Below are experts of layer 7 (counted from 0) of a mixture-of-experts language model. Rows are named router (the router's row for the expert), up (a neuron's input weights, with its number) and show model dimensions 0-127. Each number is 500 + 50 x the weight over its row's rms, rounded and kept within 0 to 999. Numbers have three digits each.
After each expert's rows: a language model's description of what the expert responds to. This comes from a sample of Wikipedia text that the model never trained on.

# expert 6
router:367407580398601504541531485481380456471550474523489528499498504571570519493482517555441447475544452542521429490567477524422518453426522491519528523556455468534546455567526475519573474455564527556424581503437520532609518506545481537490545455459432478529469580415553599377487466512573470482494541466535457478520490551517496438557412563492478510459538578503450463541505569563552504519449
up8:544469580524478563479496507443495402491468429560458612422445477508412468429450456485536479507475594533530485498479509556556456548584513503601668381502508542482464452475482391495439433517495475559532497509444509539509548448470510443542533575533495405524502488503542479476508475440391551421495526506486514425568491430438493510576459452551437475515541529518472579480462527438469501496588
up9:416528602533442466480430452465575511380450416505474434483483469552547546451560550565559556530531467532492508473423467514496521460555526501461470427410467495461533539515549520562509431458587481439476513494520504536469474455518493496456511534467439532462465469480486445485530519581543501631544483583441544426552362507614471578547462531487564472502467574479549531440508444471523547634482
up10:521491410466527504542488527550479467532513456508466440506504510512504555506483469521495473469430544496511523432481441505440449421523464484514554507446493421552429505444496490541512536468500510560513494517593510604517503444500686452550473465356485499547541396454483503474548556494582572498436630626537542555461431578482461513580454453479461491539448445466526459612522523494587504528552
Person-name endings. Word-final pieces of surnames and personal names in running prose (McKin-ley, Van Hal-en), plus pronouns he, him, himself, she.

# expert 1
router:542477446462484477465611456489521444586436515474388518464453537432501411545520566474486494499465463438409459500461506398455536575436442472514586492595536471504499443472460490439567523457514511482578419442495580561602545485548419529509505403454520476475559525508474490442543522604537417501443552459437453444520520436483436467463594431499520468512548526504496452438596507566450474488490
up0:560509467476538543541504489464462558616544504564489557504493436471379534538460429465504528491532486545438511523462485503487556495429466592486579461489468543456468477404429382523378470523415561472470536553570543505557481575508419566432507446577494524587421439485443520531475503576536444500516460522520487494478498499501586498490635590525470546509524554449447478461511433527474408442545
up1:478524524493543496459499562454528526496380473473525470505592548540493542485590531417551519491536551412617522541515560554488514444502468403473479530498502443475471532437585438415512531554525555466496570412495509445542459550476486539477485536570513506414483517506417515454614438589529489501543480630513479543520566546391553483486494501554557399556500483546462565512598533478465511485605
up2:453488431527479473481482484530533514501520488466520582508456477361447424501515570454634480568454529443378481618434441449462487495514543532511440458536480414502484544527425560552435471428523427546567523515522512459548519483512448582495511423403535468548503499553501473466528554513522355540529489474545481538507482503484488394454536514578527522532543509499513463508523617422466477529613
First-name openings. Opening pieces of personal or place names after a table bar, comma or "by", such as Ira, John, San, Gigi.

# expert 20
router:458404511525474530513396554544523588424452521539569475472407464388526455521465521516529541503497546503445523582549475541523477540568498451510534500570413510483444500416470462470599546424480551493454455442410472447481443596526556605549410476547455467465443484437451549541428480488469525503481398498539536440471450476533516462558419437417532497466546500477537418458447492455412466471538
up0:447511571629557510561391479490471499473574374473488451631517509532415569587518552488532559493436471542529464482420552469511468457479584558544526487447468505512464476460443587523475516539445466468537562542496539457537488433511424441512542436568428479618468484470483445515429435515512498431497534432482574525446491477484478568627496495494515507439559454484524556524586496536559499504532
up1:400486510543449428498469537585506522440510450515490573597468492441456460543551502409456504466532420448441529541510452560488545499538465562454565515578472426558467550566606512515464511499641582405521428416608482465496502526519508492360522468513492514475442471537551477547427506585578539501439494497475464444493471478539495480521468399567548473486534546425494477541568518573487475532491
up2:473506535531603484486524474429386495523463580540489578425448443560458541533471528513492482530622477506555610573561396524481451473505499519537505463496402528446467488448446493493485432479494414527435569503419517537563537447515520479464495466530526451511527462599509487525439443564512514493515546567494519608418459525543568503536564489576492481455612416533531423530456508620467528499437
Opening punctuation, hyphens. Opening brackets and quotes and joining hyphens or dashes inside names and tables, such as ( before a country, Evans-Pritchard, Al-Gamel, ==.

# expert 15
router:497480449534429540473550384536532467414535479517444433493496538439458518534440513568469495573469555482603542482511546434467501602590525501488532576442519520449490456505557569429554443572491531458532516437460553459524434475489525605529508491499529495450490553559513521599512502468451562501491536496541427573517562533495433476422600459447531546481467537446652565401495521485436447415498
up0:528538580494484515549476505518476662412490484495532581516487385503518489510516526439515502531512496522437493549496438474411431526477462478467540432428490428413435522478557551442504451499514505400510427527510481574592602540438500441500546486462509535482516475569478554424334412524458510540577477556497541520467562512497556420442451468456487551531455556517447559458498466518465432422516
up1:431537497447560380560383439453420486560524526452517495592469516459397474560556467511526479463484525533569531453493519427581461575505437534469528546492598531444436460489482627489510395582477484517516488525526465515573583423485472576549454489509450444506519524479471444403548563508401496573473492433490429431504529447453462499422501458444490482505440516504536511543501456434433447509481
up2:557508540475530477384476478487478535457516468466524510454483489527442400555591444546497563555560501516402511438564442456468472423445518523489503549473567469460451553543536562490398585493492503463485456517414566524484542560491444521460533540421615540658427519497488529478521556464500485460483513504438412411482405515456526476429469517481464540470442466404462519469526457452557397557537
Word-initial consonant fragments. First fragments of words split into pieces, usually consonant clusters like Sl, st, cl, th, Br, often at a line or quote start.

# expert 12
router:503585523459557532484427547555609584603516460535532506517433425448441484471550450468522538553515578534467617493551472453481507596443467466494566567483485604533508470547570468554488608573500537531482555589477496481476472531436518497530504493471465524566534531409460478523540585545559478500493472421485548554504538516443594473556470532558605470457476573463497504571442486507446389485454
up2:508509486525535483496496513560531479469443562489485431463447577506559507513456547463577487584430348406440438508474411531538454469521422493585466547544481567520560576517504486523514495509496450484452534518608487409520607522530561464474537485499471467544495510484460515562548492443534436476467467618408570543425435562523481602483587484555558467471462450551557480546494455551563394505501
up3:436442530491469470480583537528486460531469496587501453518503487482442520543589483385484413500467540496488370559422589512528421450509589499551537543510421509461442531504486484569503556452433468530484479510525509565537531478552493554492580466492564446538597519550448454414452447529502483522435474566548509598507514498580521532562436483403550547415570447504430499490490568589544568570561
up4:491331552406542596463467539467518525593436492573482560499468507498438513461452521600476445387447504468476568563544509495505413484444414600481470470559475454516508606436554463430541425470455527564498588546502543460522521383462477539551435519521543464531562516487426499519505512571491536487515510484484491524497457491607530532522525513516461541495457538554395533510560574498517526524447
Commas in prose. Commas ending a clause or phrase in running prose, before and, which, but or an appositive; also naming verbs like called, titled, starring.

# expert 3
router:518543463541525435555489571605463577516449562504496477479451508474557587453499420518533453503572521517432488555483500481550442427545452510430458465477468515482464464429403510497446442472506496501445519467535506463535539449500444496508465476508406516488426411516428430532493451589460548460520451431478545413575465550405535442488468504469525386432425406496568408436419543487386448525513
up2:420635450568470521538478561517495520580453509544463425544511461499402496490446546495555461509463446453526579587518444504471549402542553480484472557474572477479481484540448454449536491455497448536499437387473462579397472460471488467480574439435528481422566488544467534470524511500524456403500503505538468555589584462485522464509495494562416448485479474531414570652435522530522437492475
up3:545492566434448438499625488482473486458423471595471478484488421471638492442560480500527583438439566538509455557479511472470464555565552495529447483468492517520454482533423472433474475512531433512595524427465527620580437578464487424461496407488473530516511521527445538480449420583458492531526528545485430543479523554589591431445465504483459500545460546416522524529537476577560455443502
up4:497450542489519472479441459521513575506514601532493543510455388521490531536381512544485551474559613479533483573602361509490598430573472519589502478499443530493443512527529535495530398540507490453532466554532446551446547561460421460465514517461444380470527440530429513447563478520603498501446473459529461539452398547599546479517520534512501466483465469493452582504549522477515425450488
Decimal points, heading equals. Periods, mostly decimal points inside numbers in tables (39.5, 1.7%), plus sentence-final periods and the = signs of section headings.

# expert 16
router:505552464467452455512553505501460472504462514516533482519607545553514411446444501509483516447491486461645498460500549502478474520468517522536445594429553531454570462499476511515435523618426504551529448530419511498514511500503461528404388595574605497572561538578518566429553477507569594463571535569473462477500487507523459496445586443544521583576491427485599482585496489479452519455475
up2:429513530486540522526506389493485437514568527494533440502364575570501542485440452397537610537498523586452451512519494516591555539491447487545475569423485513532427440445492533505507556432458544444548459495483594601512510419427599480534533585450476610497492437488492525551552434430464543506535469480468562524401559473446438454473444443524486510483499544424485463487474449508490510560476
up3:464560469487470591485475414497580441447478473483521580442478385492544450390504445529443564488474519529546535511512560543418502535442428563501462515516431574478471419494465421554553495501555461510469419521478469526509527537595454424488491545443502605577427552498609457457554470527547488535481442579541553452498516497534505533447407516451522525538575531523533495441624558546488413475481
up4:404575563547530555450506537504463413537472585505542491603503467461498571442567489487545462545494487458551619511549596525506462565576588510486474475574509532563472534620569523437466551497507481534402517484537513509528436433488551471539477482493460436503478504479529569509482509513538457458570460566573465426518551566456558471478427427445519460592431455523531428540361498521503502543557
Stems and table headers. Verb stems like surviv, ins, conf, ref awaiting endings, plus sports and election table labels such as Report, electors, correct.

# expert 13
router:500598523561544500495586509455428445488555517520491461550546466497460526518505528442491439437533433529578531411496550588488491461533511460474480381529541483552584463541462429538446512485554467437412466438423542533455593434464561535598430517494482565499465514541541551428492517426514548543465494430401464517538426521554498488550451559527392587527469438488461551590535445431551482531448
up0:444498518417550538442516557512575537377431527584521384530474562516493533512528501593564501476446565552504370469537520473465418451595552523552520508535464510524517533464506539537468528426504556559544513531567495559505481378543491527495501525495579504585424537566535540504387537486534517561560442401563433458501462483441517477556438513457577539467544536466550521452449462441481433505523
up1:534564450505493470498427513446470537493437544585491495482538526451461472505581548504513388514468435427481458420508478486518530541423529550439565528567537485568497509453493520526494453466622529526535587517390540476487585400464451456475542466460483459546473431434468539460566546523472560432535615472509455559450525455526463488629510604560540549398444508519477538536468585550540490428494
up2:464543485446469531493548507480455508539420478516409419455567454455556519449494493575602516499485471485514524510589423502483517474513510521453437390448444499550615507487500514422531572496555440475510522486458489549576481453572480493590449379449424516473414447549496486447499603488428472485485548505472424568461441444487533503563529452537391492359416526480464462514501553470517507579462
Adjective and noun suffixes. Word-final suffixes like -ing, -al, -ical, -ive completing adjectives or sport nouns, as in weightlifting, cultural, political.

# expert 23
router:513486393518464534387548520459480462560506522493434430482532524455535424557510569547449523474537466525499424424458491491546517605424454493529498501502525514535509364533476508453522380467522514512577493554447490494540499511488526587500442541516522517449505473357505544439521591659446531455434486472500434500573464497483477460481557470437481535449569488536428519440530517513554404477404
up8:558458495487525450511469482443565533505401503573355434496553442434478463490433452502509471484487548500563543533564420465483458596506536552520480532394497468391483514508488445523430518479500468524585472465458507486565520547512521513468528558492541453467466473329568479458525534573494467501398487524445492568440463524526542514447484492566437342497486497522512456521486588413435532550459
up9:458555561452490476446483505559624481590531440475526511446556520433523469569569510452436459596512464575515538529453585460457500503500529532551555486532526484419434535437401529537542540487492498521505472456467462518461517552555436429501543493528533494428492471530473459453460486552401550436523468589526396477501398502514451409540520449580579546473537572558556432571533547398472430562527
up10:441459569542535513531539477548451508519477523567412523457460509518336524572480492544588486566539436512412550516546506424557524494481459526540590443554525498444497551464475426455449464543492434477462481515547521501510490481485486442558461462536498450453487507569566548549569544623559456503474512523538410490481510471437402478620421399572536455403529545469556476434558453468545460478469
Mid-word consonant clusters. Middle consonant-cluster pieces inside foreign personal names, place names, and Latin species names, such as st, sc, bl, ff in Francesco, Pablo.

# expert 27
router:490417495389441460450547454443453526537521489430529498486483445563492478544565473559504462559456531458492422489481449396577433507444450586553470498521456480498449452555409545479568447496596439412519524588525595500611583556563502487436463529479546514531549522476499519411533482532524571452451446598561501571451411460491471457481491461558515461504581558550539443488551464529450520496448
up0:551504555584437603524425533504513423519499508501435497565540538573535500530503540445448483477526558585524481517518417573500462536516468493533470360568524565502470427451587528490426521523597508450585445521500571450479630471542488520465501571497530512466573417494486481512539468551487507483364430526481406457494576456472558415445576507472505566535510488562506413530489476503519463569465
up1:498457563470504550526470489434594538503522449498489485478540606551528472571419464476512536527456443528567515533474450532463525496524515513500580497350484498452435524436562494484524527494509427374485517467474528464476521574588505462480494417549548499584509585573487421491576454537423432576567517526539508538456626522492488519517435455477629534619438432521535587551507502507474495519519
up2:478472508567492481482475442466464474680548434573505567534467581482413445389529489501471488537489482428618475584410448481590502426518465443391530524460445466493491519545442537442503500522580446528552499452434516432525447467464514470520472416489483400475401531557444540502448517532443564483556459573481517569509515526489500506523456568512543488517428502499477442551506557519427499547430
Month names and surnames. Month names in dates (February, May, April) and the month-like or first fragments of surnames after a given name, e.g. March-and, Bru-baker.

# expert 31
router:445612511457502426531551461477458488548548557410540557574566519553428489590556474463465591486537404507485514463567494536486601490434547483478436493544576496502506585513523443515454497596530435585485473504503553520535540487587553445511519460507557616461444479508527469551495489390583531542574497493461493461464392553490443535485499491516480589483487417541468485588447406514556539521477
up2:471561487531433506534453559586522419599524464506563491432434580532433546506446533498501550604565585469411541501502484454492543419451430475522460482481506450552497571573457564446533480525484470441514429489550458475469459527395509514457469472362498485526382533371473486506494577513519499529497449456494439484532511544465515425571466415544478553474469575570507524464448511536555477413547
up3:485555566501488492540430479479464489491527450547464422502479472483502543465376474557580415483496489576608516506510463518471489505450510506474419531394553491497518423446481456457438457541465462523517572528556425460426426503506383515472520454554468489446389433518518555435464467432477423487487510419491532554544522519511516514519525618449488444492580552492521567465437548616529649501499
up4:493507505475468491522528482531481419517479527534542543526548427528568459547370492507469515488380452468487575412477479532557500486422516561551467510496447521511552531483637406501482518462440462597479480530432491562514427478465652530504489518491607455533510568410508512476450520509563486523454437531407506499507497419456617443440406434477515544508466487530481542555476532559482484403560
Past participles and endings. Past participles and -ed or -s endings, often after was or were and before by, in or to, as in "was killed", built, released.

# expert 11
router:445427570434577516517541410472396452521543461544507603502450469537556492571450494542416447461552480515458399477530533562491426459384492495517485439518480426541497471517424510412549434424559518529454600454426514533608511492535465506431527431520470461459518497471489606438470438557561471474532486513529486448514411549538507405573494507528498489452602503507455477531525568555559515503501
up8:432503454507476488517456544524583443521563421413544474474479467556476485576445370448487591489451450433490515477455546453502483603438568532444520487610459498524549547466464524572452505471529572573470502476539462498476474529527436559512512546468463542444392472531584530457440548469508482472429459505532474550496564526509540598603466495551510538509592562534569514536465390582413566499474
up9:486467480350469506494525434518403512452470392539535427556476493540461510514462482508537413505527503542466530516398559592508490482490584520510443379606494528473461512536417371478515428458529542497449452453467439448513468458431514499434477472419453516478522520470490477582572554525475570579478537466572505551484417461497547444514551444609469469494470507476497515541516526482560620503536
up10:524519489445561454421482538508562512516437517457587481501473446535475482558450445517557454553457445607487457553502477446475505507562568453492465462497513514441485429564556439502461520504555501454660519542566544477519576409553460566511434533468538425593498459416475447497511430483417430470394463496446502561479509466478401473458553460405426437400475477477567476547523515503574456510476
Surname endings. Final pieces of personal names, especially surnames in sports rosters and tables, such as -ić, -sson, -ová, Singh, Thompson.